{
  "d_model": 256,
  "d_expert": 64,
  "tie_embeddings": false
}
Below are experts of layer 2 (counted from 0) of a mixture-of-experts language model. Rows are named router (the router's row for the expert), down (a neuron's output weights, with its number) and show model dimensions 0-255. Each number is 200 + 30 x the weight over its row's rms, rounded and kept within 0 to 999.
After each expert's rows: "comes before" lists some tokens at least twice as common just after its tokens as in all text. This comes from a sample of Wikipedia text that the model never trained on. Tokens count by the router's weight.

# expert 24
router,215,210,220,192,184,170,249,194,244,182,118,188,170,186,249,181,200,223,172,207,186,250,247,206,144,213,211,214,137,221,183,213,197,189,208,169,202,189,207,180,145,166,240,243,211,201,215,191,165,207,166,128,236,154,230,219,161,199,208,197,117,225,196,233,209,180,229,209,209,232,241,158,222,179,175,216,199,184,191,188,185,183,180,222,195,185,176,149,206,195,176,182,156,121,231,217,218,192,210,202,225,187,211,190,195,200,193,258,172,214,215,202,178,198,208,184,218,201,150,241,220,173,210,195,269,217,218,198,219,229,192,148,173,231,184,212,247,223,195,238,188,258,202,241,223,244,266,183,184,184,212,165,134,210,174,165,178,213,219,145,173,202,214,141,176,204,186,179,220,223,245,191,182,175,225,177,177,242,207,188,163,191,186,226,209,192,184,164,182,199,247,207,182,133,218,212,190,168,166,231,166,170,173,182,176,164,152,242,197,177,263,180,242,238,203,224,214,203,193,223,184,177,238,213,217,223,196,266,227,135,160,178,236,180,149,227,188,187,181,193,167,168,205,208,168,212,186,230,115,211,253,191,198,263,161,151
down0,199,177,262,198,213,186,171,157,199,210,229,218,206,216,205,239,210,157,197,158,177,245,169,272,250,172,219,175,200,162,182,226,188,218,190,132,240,195,224,162,224,190,175,196,165,145,228,151,194,232,211,214,166,166,242,173,206,169,243,201,229,191,169,207,191,167,227,260,183,173,237,157,223,224,222,241,211,188,211,187,178,161,208,168,255,189,218,203,195,226,203,236,170,209,167,195,229,191,216,244,197,192,251,214,206,202,191,193,167,216,197,246,267,159,175,149,139,162,216,171,213,152,188,184,161,208,184,157,236,242,205,158,245,185,200,234,141,242,189,220,148,225,144,132,229,212,237,186,181,178,214,210,194,195,178,192,172,178,241,165,185,203,191,178,199,185,153,160,222,168,216,245,197,213,197,201,220,219,212,183,143,227,227,223,221,234,218,216,160,174,201,170,115,241,218,174,235,231,188,228,197,196,237,243,200,223,217,163,216,248,207,189,146,170,225,187,204,159,212,160,221,223,235,204,177,127,176,190,264,228,193,162,186,190,188,188,164,165,153,209,153,198,223,219,206,225,274,171,169,203,201,228,199,209,212,179
down1,216,234,190,198,220,187,186,204,258,233,186,166,197,160,149,220,228,190,210,219,211,226,173,230,166,184,218,205,204,155,102,191,220,164,168,232,247,208,119,203,234,207,192,229,223,214,189,213,203,235,234,210,201,168,218,162,185,214,172,159,243,185,147,147,144,241,216,218,189,191,193,173,187,261,198,182,207,199,216,189,241,195,187,197,222,239,202,221,153,208,182,180,207,229,166,177,248,202,217,224,232,222,176,183,233,167,237,221,189,258,212,228,226,231,171,240,207,165,169,196,227,267,200,242,198,200,177,182,154,198,160,208,216,161,204,239,266,186,174,199,193,177,181,206,116,192,188,181,166,212,227,202,199,159,216,166,182,178,238,223,208,236,186,239,206,230,205,173,202,166,239,229,194,169,173,268,228,197,214,131,253,178,179,110,217,243,200,204,157,165,184,210,167,264,163,193,198,194,245,194,189,250,213,187,228,243,178,183,190,211,219,215,207,190,230,185,133,202,276,108,152,206,176,158,189,202,229,241,210,195,192,172,217,192,208,197,179,196,216,202,181,194,184,191,221,196,205,191,212,210,187,265,196,164,191,223
down2,170,175,173,288,218,197,197,192,150,194,199,203,242,210,235,199,189,208,213,231,229,181,207,188,290,211,193,169,175,230,227,179,210,176,211,227,197,227,217,211,234,200,188,215,211,215,166,172,184,152,296,216,205,197,175,223,207,201,234,188,260,205,220,190,171,238,253,216,208,204,183,207,202,173,201,205,231,184,151,216,194,202,156,218,225,222,143,173,194,144,183,190,240,219,148,225,207,209,177,248,217,217,222,206,158,157,189,139,236,182,218,179,279,195,164,199,255,246,264,206,255,183,214,184,169,164,184,225,179,177,175,188,181,170,217,178,174,223,226,188,218,245,206,224,186,163,187,206,224,201,143,245,176,233,209,156,208,186,171,189,246,168,232,199,216,198,188,225,204,194,184,197,178,224,195,234,204,209,252,177,269,174,210,172,196,208,143,221,233,219,195,194,233,202,115,217,173,230,273,175,190,171,239,182,283,191,210,186,169,180,189,226,187,216,223,147,218,172,223,238,218,214,212,200,172,250,268,161,163,202,243,158,157,209,237,199,236,163,213,210,230,240,171,239,229,190,187,200,227,227,169,219,197,194,207,232
comes before: " the", " a", " to", " by", " in", " his"

# expert 67
router,202,205,196,186,209,162,194,224,243,177,115,217,172,171,202,211,170,172,215,195,242,192,242,157,170,172,215,189,161,164,211,206,189,190,188,159,166,235,187,152,157,181,209,222,170,182,220,197,165,204,154,202,284,194,190,281,193,215,188,210,159,237,172,237,195,225,193,215,196,198,178,195,218,156,166,250,186,215,190,183,185,160,205,176,235,242,163,180,257,157,169,232,132,135,208,171,179,188,197,194,204,175,164,194,193,164,221,233,191,208,181,202,188,228,164,143,198,248,180,198,215,175,178,144,218,205,211,216,172,212,193,188,162,189,204,192,265,191,167,138,194,180,180,164,196,224,206,179,189,226,176,141,199,214,173,159,209,188,188,159,159,287,170,183,152,183,207,212,213,187,192,212,215,159,214,169,190,262,217,200,197,256,167,228,242,186,200,158,230,210,185,155,200,164,236,195,174,118,184,210,198,183,182,193,173,203,166,199,147,203,230,245,242,217,250,213,219,202,189,188,159,248,193,180,246,189,208,198,204,127,171,190,195,228,224,178,174,251,110,202,200,184,190,203,219,237,164,185,147,203,203,142,190,207,214,181
down0,213,198,256,205,217,222,186,208,203,219,194,154,205,215,229,212,240,212,160,189,195,220,195,244,161,219,227,183,197,187,199,158,194,219,218,158,191,214,232,250,263,212,175,270,152,266,211,161,238,235,130,210,195,131,170,195,209,163,164,183,206,145,205,216,221,189,160,162,184,228,188,190,251,223,165,220,206,216,202,214,198,226,220,240,177,188,184,204,154,277,197,210,192,198,163,170,181,237,217,181,208,141,171,177,170,166,212,153,214,178,219,183,187,178,224,202,217,204,220,173,163,232,168,182,155,257,186,163,234,246,221,241,252,147,173,159,126,212,200,185,191,156,230,195,210,225,177,222,260,169,226,237,200,229,218,210,186,227,220,122,177,201,176,207,215,174,264,184,252,224,207,196,211,205,183,215,188,196,178,184,251,197,207,230,260,219,199,223,183,250,214,192,213,224,254,188,184,190,206,192,212,140,257,178,185,196,231,160,267,211,155,193,170,136,228,221,170,192,181,224,140,158,199,197,176,209,169,159,233,159,244,216,201,231,167,186,175,219,194,211,171,211,206,194,208,181,170,218,243,205,175,157,197,163,219,173
down1,215,247,204,187,198,244,182,194,141,214,239,154,249,205,229,201,189,208,206,185,292,159,179,183,261,208,255,160,224,216,250,182,216,237,147,206,177,194,195,178,247,278,223,174,214,204,198,134,229,205,186,208,220,166,182,200,246,154,278,232,214,170,224,205,192,164,239,264,159,207,205,181,182,171,181,135,197,216,200,220,230,179,242,231,186,212,194,192,175,266,266,222,207,177,169,194,168,188,161,189,227,194,214,169,135,225,188,237,217,190,239,153,188,240,234,230,178,197,192,187,225,165,223,201,181,220,201,185,230,166,195,168,211,219,167,209,204,207,262,190,264,207,205,200,217,223,218,206,202,195,151,237,218,221,257,207,210,159,225,224,250,188,221,229,309,211,215,176,208,188,183,230,231,265,149,161,197,216,181,246,225,170,253,243,202,233,170,199,275,205,207,198,167,171,196,241,179,220,212,208,223,245,179,214,226,218,225,186,239,179,205,191,213,188,159,192,200,176,180,247,211,202,179,207,192,211,193,236,188,180,180,174,205,191,219,186,215,170,241,215,165,184,170,223,208,205,167,178,193,160,191,194,226,183,221,212
down2,199,181,211,204,203,200,209,185,211,223,181,252,208,264,188,175,142,192,212,226,224,201,235,168,172,155,227,210,188,176,158,210,197,136,182,258,205,184,220,204,168,202,201,260,143,184,231,286,210,193,154,203,200,196,176,228,284,195,211,167,184,284,178,218,182,242,215,188,231,182,218,197,194,178,211,198,227,211,186,193,264,198,183,214,240,219,235,238,173,156,242,229,199,185,227,198,195,228,250,220,211,204,229,219,195,130,194,261,213,175,204,214,216,201,131,193,168,167,180,195,210,171,267,218,261,198,214,181,219,221,226,196,216,189,175,158,145,180,190,212,190,195,210,208,182,159,212,229,257,143,228,206,198,230,186,183,138,214,250,232,192,220,202,227,215,202,174,273,280,212,221,197,201,208,169,206,200,200,206,238,161,222,154,187,181,182,241,198,203,223,223,174,219,212,171,164,213,228,173,183,212,215,164,213,159,221,251,204,248,203,130,245,193,233,230,190,154,189,176,203,188,177,215,167,146,185,231,162,192,166,208,185,184,180,202,228,160,219,219,144,155,230,234,204,173,175,185,196,205,248,168,223,186,141,198,236
comes before: " the", " and", " ", " a", " which", " but"

# expert 61
router,217,203,199,243,174,246,215,207,193,234,202,182,185,191,177,187,204,171,133,193,217,137,163,173,238,232,170,191,183,164,171,179,219,200,196,196,216,232,202,244,215,192,220,208,216,193,154,241,176,210,184,200,251,215,234,214,259,187,176,135,201,209,133,189,177,152,173,192,222,222,204,185,196,180,196,182,237,230,252,215,170,191,202,201,192,254,181,191,186,197,204,173,194,194,224,184,216,183,178,187,207,131,210,202,214,197,201,221,206,217,263,155,245,247,181,201,174,248,244,194,201,173,186,208,159,214,269,188,199,173,202,245,230,182,231,204,223,158,230,192,209,175,220,249,186,192,121,165,241,197,185,226,210,175,199,160,189,193,184,206,207,192,199,190,175,198,268,256,171,187,258,174,195,274,190,195,166,211,247,199,265,197,173,216,207,183,226,115,238,231,221,208,204,223,265,229,211,181,210,231,216,147,147,194,173,241,244,187,192,183,179,218,155,249,274,217,188,194,229,155,234,199,233,216,201,176,178,224,161,194,199,226,114,194,203,305,232,211,206,230,168,214,190,229,208,217,166,186,210,223,211,161,159,187,216,208
down0,198,221,215,240,182,143,197,133,186,184,237,198,177,167,225,172,215,189,204,211,166,208,227,142,251,206,265,204,182,228,242,239,186,181,166,226,205,168,181,211,270,233,220,172,213,193,183,204,240,189,240,188,212,193,176,199,191,211,206,222,170,215,139,203,216,169,246,220,207,201,169,208,187,259,223,165,219,249,184,190,256,226,227,152,247,224,266,177,143,174,206,232,185,208,232,232,177,177,162,213,194,189,197,204,174,209,181,177,178,187,144,191,221,202,157,211,209,225,223,226,195,139,181,237,210,194,196,220,147,176,227,203,141,210,213,194,146,206,202,160,156,155,199,175,166,195,178,288,158,227,126,189,195,150,175,225,232,209,208,225,247,183,218,156,193,199,206,169,144,260,216,179,217,229,199,225,163,155,142,216,187,222,188,162,213,208,179,200,151,225,190,274,193,226,187,199,227,211,199,208,179,192,176,200,207,212,251,179,242,253,172,156,206,197,201,196,243,187,211,217,202,185,198,260,245,149,169,204,224,224,197,269,257,213,207,177,191,191,198,229,209,283,214,180,195,227,197,223,224,210,167,197,222,236,193,225
down1,229,171,237,225,218,178,151,152,214,192,154,184,188,160,181,214,212,216,195,161,202,114,198,193,197,181,207,159,198,174,268,257,228,201,196,167,187,184,259,168,150,226,254,181,230,144,220,167,196,197,147,213,231,154,160,242,202,191,157,222,189,114,146,194,180,177,200,178,202,233,139,197,243,199,186,213,228,210,176,141,191,222,221,195,204,158,203,234,210,194,178,255,184,140,203,235,201,191,215,209,224,165,166,156,207,170,215,232,207,181,157,168,214,225,148,154,213,182,182,232,166,139,228,200,197,235,110,173,227,227,169,207,261,143,193,180,211,177,213,196,197,208,186,188,187,186,229,244,217,213,213,177,215,230,198,198,225,213,206,176,186,262,189,188,203,167,201,219,147,218,171,187,171,196,202,188,202,201,229,222,209,226,245,196,186,237,177,164,220,211,180,215,150,114,203,209,210,158,201,194,203,167,196,237,202,209,207,197,208,206,205,251,190,237,198,145,147,162,195,255,223,219,222,219,217,197,213,245,235,244,224,197,216,149,238,158,242,178,239,197,210,215,245,198,204,182,254,211,231,175,166,162,205,206,211,223
down2,189,252,127,128,187,219,226,188,189,178,228,221,216,187,220,177,193,177,207,221,206,170,194,183,232,200,186,180,153,173,146,179,176,156,203,226,192,216,135,159,183,244,224,143,231,172,248,178,245,208,205,234,202,245,159,212,236,199,136,162,222,204,170,171,210,177,185,216,189,165,251,143,205,175,162,172,222,189,191,146,200,207,153,221,162,202,218,206,213,215,221,196,248,179,196,186,233,224,205,234,248,259,224,224,185,196,226,217,176,187,228,205,151,167,141,173,171,248,188,219,239,182,226,108,169,229,199,181,235,203,125,220,197,203,217,180,208,194,182,239,184,169,177,219,229,192,206,250,236,223,210,168,183,212,215,216,162,201,216,213,228,206,188,176,204,231,173,203,196,285,185,244,173,216,154,256,187,178,212,211,208,177,217,203,226,197,207,207,194,159,213,193,171,161,221,165,262,167,239,113,126,182,184,201,166,218,204,157,194,201,233,211,183,210,168,233,207,217,194,200,191,229,179,173,228,207,152,216,189,199,159,161,234,203,214,161,233,194,205,214,179,209,226,204,240,204,180,167,236,175,214,139,187,280,201,185
comes before: "\n", " ", " 0", " and", " 1", " P"

# expert 4
router,164,227,231,199,160,182,208,219,194,156,181,174,210,227,207,198,169,202,245,192,189,171,184,134,208,221,221,232,140,183,230,259,187,204,260,177,176,223,208,204,252,250,168,173,88,197,193,175,198,201,178,194,222,248,193,242,242,193,198,171,166,179,213,171,202,202,209,202,237,216,234,188,161,212,182,231,214,244,252,215,225,140,192,173,204,229,205,190,197,139,184,195,222,189,200,195,221,185,201,226,226,128,189,158,229,179,171,194,200,171,236,200,216,214,262,186,191,203,177,187,181,183,179,194,128,182,225,225,196,191,203,148,158,234,202,205,188,215,216,247,233,219,191,190,241,197,186,213,151,183,223,208,206,185,218,173,217,198,227,241,201,207,271,195,207,169,209,172,220,145,193,215,239,252,225,206,214,213,178,193,179,220,186,209,221,211,164,164,216,182,201,176,216,222,231,168,169,124,181,214,199,127,170,157,170,193,178,180,150,166,195,185,189,232,256,208,198,238,200,163,212,193,200,217,189,204,207,206,209,228,235,196,146,245,246,151,202,229,192,129,247,255,177,191,251,285,239,197,287,208,221,171,195,185,230,201
down0,210,197,218,227,167,258,213,206,213,234,217,162,208,183,220,231,200,212,206,178,235,117,209,221,221,204,195,233,192,181,182,190,145,201,229,170,195,206,243,194,152,158,187,205,147,229,194,199,227,202,118,238,206,182,185,225,198,141,205,200,174,224,188,201,162,209,151,248,166,174,172,191,229,187,207,223,174,194,178,185,203,161,245,196,205,206,197,212,220,148,232,200,245,269,169,218,245,177,182,263,211,221,183,211,164,178,140,152,173,209,200,150,244,215,164,183,160,234,239,178,187,252,227,194,211,208,250,189,167,199,200,228,230,253,232,219,169,156,150,255,208,198,151,139,244,200,184,178,198,183,192,147,184,205,209,273,176,228,172,166,174,196,197,252,195,186,191,191,230,224,192,184,174,204,188,225,176,157,232,221,247,213,199,152,217,202,239,207,210,200,146,219,159,215,189,209,180,234,191,161,218,173,256,205,212,234,208,251,188,170,190,155,194,197,229,215,194,206,224,231,210,205,193,232,247,227,221,169,204,219,166,159,141,262,210,254,238,190,196,194,236,159,221,149,233,146,181,189,205,238,199,154,198,236,135,206
down1,203,145,170,185,220,194,179,244,222,237,203,190,299,197,171,172,229,221,186,249,211,195,179,217,203,250,203,199,215,239,220,227,251,264,228,184,207,209,153,279,215,167,195,177,216,194,204,188,162,164,237,260,185,201,191,130,197,207,134,194,191,176,189,201,199,219,205,202,266,203,194,259,192,184,219,146,191,158,219,168,194,202,236,214,219,261,149,232,207,177,214,192,218,181,187,187,162,207,173,251,197,193,116,226,149,221,223,194,233,182,157,206,166,173,210,203,190,219,205,213,220,264,183,184,208,203,224,218,185,183,188,164,229,183,187,144,178,202,195,226,197,216,223,266,231,202,208,189,188,216,217,221,176,207,170,196,227,183,146,178,177,172,189,172,181,229,229,169,183,212,199,186,214,203,223,176,214,211,160,163,198,227,164,212,183,174,217,221,271,152,231,155,227,165,164,228,226,137,232,202,181,230,206,195,177,212,225,221,234,196,245,211,197,191,204,185,235,191,156,190,245,177,227,218,217,228,204,183,238,202,155,244,157,192,181,236,191,223,178,134,217,212,125,158,227,189,170,267,183,217,174,184,227,236,209,280
down2,240,192,165,186,169,241,182,251,145,157,165,194,233,233,222,209,201,239,180,203,170,196,221,198,195,208,138,170,187,123,202,220,235,211,201,176,209,199,133,197,223,218,247,202,227,194,180,211,223,147,195,176,208,166,224,230,182,235,213,229,237,198,231,173,196,137,173,198,224,218,179,224,138,215,203,242,131,159,152,176,216,267,224,212,223,229,175,158,191,237,242,266,153,187,210,173,152,219,196,167,213,236,211,291,184,236,146,254,252,265,221,212,216,219,189,181,181,172,210,204,206,209,187,230,203,179,180,215,225,247,160,168,219,241,245,250,145,227,158,181,171,244,209,187,208,190,206,245,194,200,188,172,255,185,233,202,176,179,141,189,207,206,238,221,202,224,209,210,166,184,243,228,243,182,256,240,143,178,220,221,174,184,185,200,170,222,187,233,154,220,217,207,203,172,203,188,239,232,215,201,242,155,207,225,184,202,209,170,206,193,208,212,171,150,206,180,196,183,198,152,161,251,209,242,182,179,195,219,161,141,203,168,182,193,172,192,178,223,220,192,177,191,220,177,204,188,228,237,245,151,186,214,195,212,191,236
comes before: "-", "|", "\n", " and", " 0", " —"

# expert 59
router,176,205,196,171,211,219,219,217,228,186,180,223,225,259,209,181,193,221,181,195,240,203,189,202,203,168,211,252,192,198,196,201,218,161,210,208,180,162,249,137,156,186,229,205,177,219,235,224,196,234,135,220,176,229,218,254,173,203,211,179,163,216,200,201,254,209,175,220,202,241,234,184,172,227,131,176,225,169,229,220,218,197,197,229,176,152,213,155,181,191,164,204,172,204,237,249,176,236,194,182,174,160,201,213,223,236,192,277,236,231,173,213,201,198,225,185,220,184,164,201,177,214,180,195,273,225,186,215,210,248,251,158,200,265,157,135,198,194,179,219,143,189,203,134,154,207,202,226,176,249,216,113,150,182,141,219,186,197,175,233,156,185,164,201,194,174,237,219,226,231,265,219,122,170,178,192,167,291,241,206,171,211,179,198,189,195,181,190,187,227,228,206,192,187,191,228,144,148,185,191,192,199,205,237,202,239,167,266,256,220,234,210,221,161,213,243,184,210,224,205,174,182,241,190,229,177,219,205,199,232,143,179,195,191,163,191,217,198,191,156,171,202,206,191,185,190,166,198,184,232,185,151,224,156,187,194
down0,205,245,176,200,211,258,179,191,177,228,157,194,229,204,216,205,204,200,176,140,220,223,163,223,214,216,211,153,181,197,198,237,227,236,177,213,173,148,156,150,245,199,199,212,292,219,191,182,166,200,245,202,212,184,142,227,176,236,217,187,206,176,243,189,175,189,193,143,193,205,161,210,219,167,238,187,218,223,251,278,218,198,165,178,213,195,238,147,209,211,207,228,163,189,171,209,173,223,201,218,213,219,286,109,174,216,192,193,194,197,204,193,165,183,170,239,141,170,192,247,216,180,181,232,210,199,180,180,186,207,168,146,230,233,205,167,221,247,214,180,237,261,188,228,212,230,148,239,165,189,231,227,243,208,198,189,216,260,186,220,226,227,271,190,232,228,197,181,128,258,154,201,202,182,198,229,244,200,193,255,182,205,201,201,208,241,211,228,231,138,217,217,225,267,238,196,175,211,254,215,198,137,192,206,206,178,176,195,175,197,149,180,220,188,167,205,229,205,183,196,205,219,183,199,176,159,236,209,213,189,198,186,194,164,193,183,269,190,208,215,209,213,252,165,210,236,196,188,228,232,171,232,244,191,217,249
down1,157,203,154,216,198,211,187,176,177,203,199,208,180,166,198,270,148,212,216,197,181,128,227,245,185,203,159,243,129,207,160,154,264,230,210,188,151,245,161,181,177,212,167,276,220,170,238,229,158,191,202,194,177,214,146,181,176,210,200,189,178,205,124,202,190,152,233,196,204,199,205,190,256,176,184,186,200,210,207,193,219,199,177,146,163,129,204,208,209,214,211,199,192,227,177,209,196,162,176,196,174,215,214,204,212,182,186,192,185,213,168,151,213,172,260,218,247,210,211,301,191,154,209,210,248,208,174,209,255,164,185,187,158,208,184,229,192,210,199,184,206,214,183,202,198,211,212,174,171,200,181,179,213,235,206,200,230,192,221,233,224,221,188,213,258,188,250,197,146,167,228,239,230,201,189,204,180,182,189,209,174,249,206,215,188,233,244,228,188,232,255,158,252,177,149,197,159,221,130,142,174,177,238,227,209,193,207,211,230,224,176,195,217,172,210,179,178,202,188,177,264,240,181,160,211,229,217,230,207,223,189,239,235,200,250,208,184,173,263,199,206,204,216,244,168,181,171,248,135,198,162,195,263,232,208,234
down2,277,212,242,197,243,136,201,207,215,195,225,213,178,215,203,172,206,202,154,159,224,291,198,200,217,191,196,235,174,125,162,255,201,194,237,204,175,170,180,151,166,209,261,174,210,218,209,256,241,165,209,193,175,191,165,193,170,220,216,233,151,195,230,171,207,197,186,196,225,205,162,254,200,187,126,197,189,283,212,169,224,176,159,178,211,230,198,219,245,195,221,213,225,194,232,214,185,259,227,214,208,230,199,173,224,144,222,194,205,179,186,217,201,166,193,174,148,172,171,247,193,156,199,212,210,213,208,170,188,212,208,163,248,232,255,177,232,161,263,180,161,202,207,222,197,221,207,201,230,209,177,205,180,166,237,188,168,185,206,207,241,212,169,213,232,189,162,177,170,246,219,165,248,204,189,187,224,261,191,205,226,189,216,193,186,209,205,205,211,223,257,211,141,222,218,176,223,147,169,206,151,170,193,192,211,255,199,163,224,181,201,170,174,212,137,223,225,181,246,233,205,204,282,210,229,217,170,153,209,189,215,195,170,264,177,223,181,190,195,205,210,156,161,217,259,201,216,153,182,218,182,245,148,195,204,165
comes before: " a", " the", " to", " in", " by", " been"

# expert 58
router,187,181,205,209,199,192,235,190,210,204,165,240,204,197,221,195,167,206,175,194,215,222,199,192,161,192,163,219,208,195,169,241,199,217,175,238,164,196,291,153,192,177,190,184,164,155,237,217,145,218,156,202,159,204,204,201,192,207,231,194,210,176,209,226,207,163,208,195,243,216,227,194,207,208,163,269,206,188,181,213,142,208,187,200,231,165,164,156,206,234,194,166,121,222,193,213,189,231,244,197,220,155,195,179,198,216,187,238,210,239,166,218,179,228,218,174,225,208,109,264,166,143,235,181,219,235,223,162,204,242,238,190,192,249,226,159,236,165,215,212,203,238,214,168,141,209,172,148,208,242,162,157,178,253,173,169,191,245,172,194,156,234,164,198,152,200,207,252,242,205,227,285,188,163,192,221,196,242,222,201,195,187,195,243,241,214,207,192,223,192,215,239,191,158,249,200,162,126,117,236,197,219,172,195,201,220,186,215,155,209,241,183,216,198,208,188,213,197,214,214,225,180,194,269,182,223,165,180,194,193,108,182,191,184,160,193,197,163,182,204,179,223,186,200,191,221,186,220,154,185,231,156,171,182,230,216
down0,164,197,230,170,191,208,206,227,216,238,213,201,164,171,202,196,266,202,219,196,179,197,155,228,217,212,210,208,228,203,194,157,211,160,195,216,224,212,164,190,164,195,208,221,190,209,175,179,196,233,221,186,186,204,165,176,170,194,221,170,222,216,205,159,202,242,214,233,226,169,184,183,224,202,171,180,170,203,130,178,188,164,212,213,194,201,216,179,218,192,216,280,172,136,274,210,181,152,218,209,200,266,156,199,203,182,251,249,235,212,228,148,141,206,153,189,220,248,306,160,235,209,194,232,204,248,224,149,208,209,191,230,230,161,189,238,228,182,214,193,279,187,204,222,257,147,174,202,149,187,193,200,148,153,220,219,249,165,192,249,239,200,243,232,237,190,207,214,224,192,240,218,222,242,176,237,204,246,282,192,190,168,198,211,185,225,228,256,173,196,141,193,182,172,164,239,254,157,226,206,200,204,202,211,229,204,228,218,264,187,196,200,194,183,194,214,175,166,211,210,174,175,166,219,181,177,140,190,223,255,215,169,263,209,224,164,202,226,182,219,222,166,228,231,160,192,206,190,182,230,183,181,216,210,172,227
down1,238,229,162,217,232,155,181,194,215,185,230,199,215,256,201,163,238,158,185,192,295,131,168,221,227,227,240,225,176,253,255,157,202,199,267,218,157,238,221,199,158,219,222,186,218,158,204,181,212,159,196,209,171,215,241,207,187,228,198,211,227,215,193,181,162,187,257,167,215,242,234,163,209,191,185,149,220,219,197,191,152,155,215,167,151,250,180,204,197,154,182,177,165,176,212,185,185,171,170,185,225,199,152,173,147,171,213,188,126,243,164,185,195,175,196,203,155,222,187,168,165,191,202,229,247,255,205,222,172,232,210,224,191,198,237,197,198,217,202,252,195,215,194,180,109,178,172,204,176,194,208,206,192,242,204,209,260,238,180,165,213,191,172,244,195,223,227,161,159,235,262,166,178,154,205,189,185,205,219,201,149,259,173,224,195,199,192,167,247,168,222,179,168,234,168,230,187,174,210,195,194,191,171,157,178,263,187,192,234,184,236,194,184,228,186,199,204,204,154,248,188,173,217,203,240,209,197,206,217,188,194,188,181,225,181,156,217,267,197,224,239,203,220,163,173,213,150,179,206,213,219,214,162,167,155,155
down2,158,196,191,195,173,196,212,161,161,213,238,197,187,185,208,209,178,203,199,142,169,239,227,220,252,231,176,223,140,231,166,230,175,235,188,206,199,209,189,155,237,147,262,164,114,199,199,220,184,216,205,194,225,192,128,232,232,194,228,181,189,217,199,229,144,155,193,213,195,223,227,228,181,245,230,229,192,181,131,198,181,184,216,203,204,162,178,158,190,206,169,189,212,153,252,154,156,227,190,199,208,191,140,203,175,196,216,261,200,250,233,204,189,230,253,214,211,250,178,216,234,233,208,150,280,195,246,228,220,192,218,197,195,218,163,183,198,196,176,245,232,154,176,240,185,203,181,141,222,196,219,211,205,201,195,177,187,143,193,188,179,154,179,207,185,186,218,176,193,200,224,241,210,223,218,182,194,245,216,151,157,179,182,195,184,202,245,261,204,179,181,217,144,231,184,220,165,201,154,170,168,182,197,224,180,171,183,226,168,245,253,153,187,186,227,194,151,160,212,191,259,215,196,187,237,232,211,230,170,221,177,215,284,218,182,207,179,168,209,194,235,214,202,210,127,259,210,228,181,169,188,250,209,212,154,207
comes before: " to", " a", " in", " by", " the", " on"

# expert 72
router,203,194,209,223,201,169,205,202,216,193,183,219,147,209,236,219,200,214,234,224,184,159,252,226,229,230,235,224,168,214,208,172,171,246,223,214,144,227,174,189,181,219,223,212,192,240,197,166,233,170,178,211,196,206,199,188,185,190,207,193,242,198,199,239,256,176,202,215,220,185,153,227,158,157,210,267,253,173,143,166,202,235,159,166,228,187,206,203,191,124,191,211,215,177,181,201,198,201,282,210,207,225,218,180,183,177,168,254,228,155,173,175,214,188,225,229,220,200,162,199,182,213,195,175,199,196,126,164,267,218,195,177,209,160,200,164,191,153,215,177,164,271,142,192,208,205,192,188,164,171,191,225,170,211,143,222,238,194,191,225,149,233,205,178,226,298,198,243,226,191,216,220,284,205,208,202,192,224,187,183,230,161,260,177,226,195,206,233,206,225,190,212,198,213,152,207,223,270,214,154,217,167,239,198,197,183,164,236,212,159,211,196,192,214,199,205,191,123,141,178,255,167,216,211,247,217,150,229,221,223,221,191,235,155,207,181,240,166,231,266,160,238,219,214,185,213,192,215,204,230,180,159,215,191,218,207
down0,211,187,249,225,224,225,182,267,262,123,181,195,223,229,221,173,211,194,210,173,218,143,167,250,151,205,220,179,214,164,249,165,189,180,239,228,195,204,243,209,245,210,219,267,153,157,223,205,225,200,240,148,191,207,251,234,190,215,172,227,159,167,241,194,218,247,159,219,187,253,185,211,208,204,184,191,223,172,195,256,169,176,201,212,175,167,229,211,211,209,209,222,188,161,187,176,182,153,185,184,191,182,164,187,168,162,142,192,130,278,196,205,206,226,208,179,263,170,231,226,229,189,206,132,183,239,196,160,217,215,178,216,162,190,178,157,167,186,211,208,251,189,223,195,202,192,202,173,195,220,172,196,281,186,128,216,181,188,216,185,193,194,240,242,201,156,147,203,199,116,202,121,185,171,193,224,222,179,207,226,248,200,200,191,203,242,206,192,161,214,144,192,204,222,196,191,171,201,201,146,210,196,236,178,189,209,195,148,184,166,215,222,250,228,245,204,185,175,202,256,176,198,189,156,208,229,166,188,197,153,200,195,192,224,202,209,165,227,169,175,203,229,204,195,201,171,152,155,181,220,170,183,234,224,206,222
down1,199,239,196,218,244,205,247,297,190,191,208,178,240,171,223,201,186,222,264,213,181,179,230,206,156,205,251,125,212,223,200,193,197,175,118,203,269,246,188,122,201,182,193,219,195,251,167,263,201,156,244,225,165,220,189,176,229,196,188,247,215,166,221,194,167,177,197,185,143,248,206,225,175,197,212,198,231,164,161,170,223,179,223,210,221,198,170,182,195,185,186,230,214,203,176,179,171,192,273,203,209,196,217,187,197,203,193,163,279,169,227,183,191,175,178,232,220,197,207,175,198,229,203,231,246,178,206,206,216,201,193,228,220,236,191,183,154,212,183,184,250,216,160,192,166,195,163,220,150,213,194,244,198,156,248,176,180,188,195,191,224,240,175,200,206,190,126,188,238,194,209,217,230,173,244,221,210,199,258,246,224,197,238,156,222,204,201,165,176,222,204,201,158,264,167,210,169,217,184,186,251,226,158,183,200,260,209,168,218,179,146,205,237,127,187,200,231,210,250,219,255,209,168,203,199,200,178,190,188,212,209,205,196,197,186,193,134,161,174,215,234,136,220,209,166,189,196,166,230,174,213,211,199,250,174,216
down2,226,158,258,192,204,270,200,214,248,156,284,227,196,244,196,150,232,196,228,197,206,208,238,211,223,134,250,148,212,169,180,188,219,170,224,211,178,180,224,190,184,164,227,201,170,205,244,256,244,216,169,208,182,188,191,214,207,217,217,188,208,243,231,198,176,195,167,150,202,198,237,199,182,217,155,237,208,206,134,170,170,223,202,161,184,132,207,178,210,166,239,207,165,196,159,180,203,207,223,232,204,201,190,184,217,156,176,192,152,212,242,251,234,215,174,135,239,186,198,171,153,197,249,145,212,252,189,233,137,257,232,180,169,153,178,174,161,251,180,218,232,191,207,220,250,173,205,202,226,204,144,183,185,164,149,220,180,198,211,198,185,186,180,197,216,220,156,155,178,195,196,164,169,200,189,205,227,158,154,172,212,225,187,221,159,160,214,204,200,219,255,236,241,153,194,271,239,190,194,182,195,204,226,109,217,246,202,223,209,160,185,215,231,223,239,184,230,217,222,237,158,215,248,192,233,156,206,176,209,230,178,181,175,213,221,181,193,219,193,196,202,265,224,215,191,185,189,211,196,202,215,168,193,173,224,196
comes before: "s", ",", " of", ".", ":", "ing"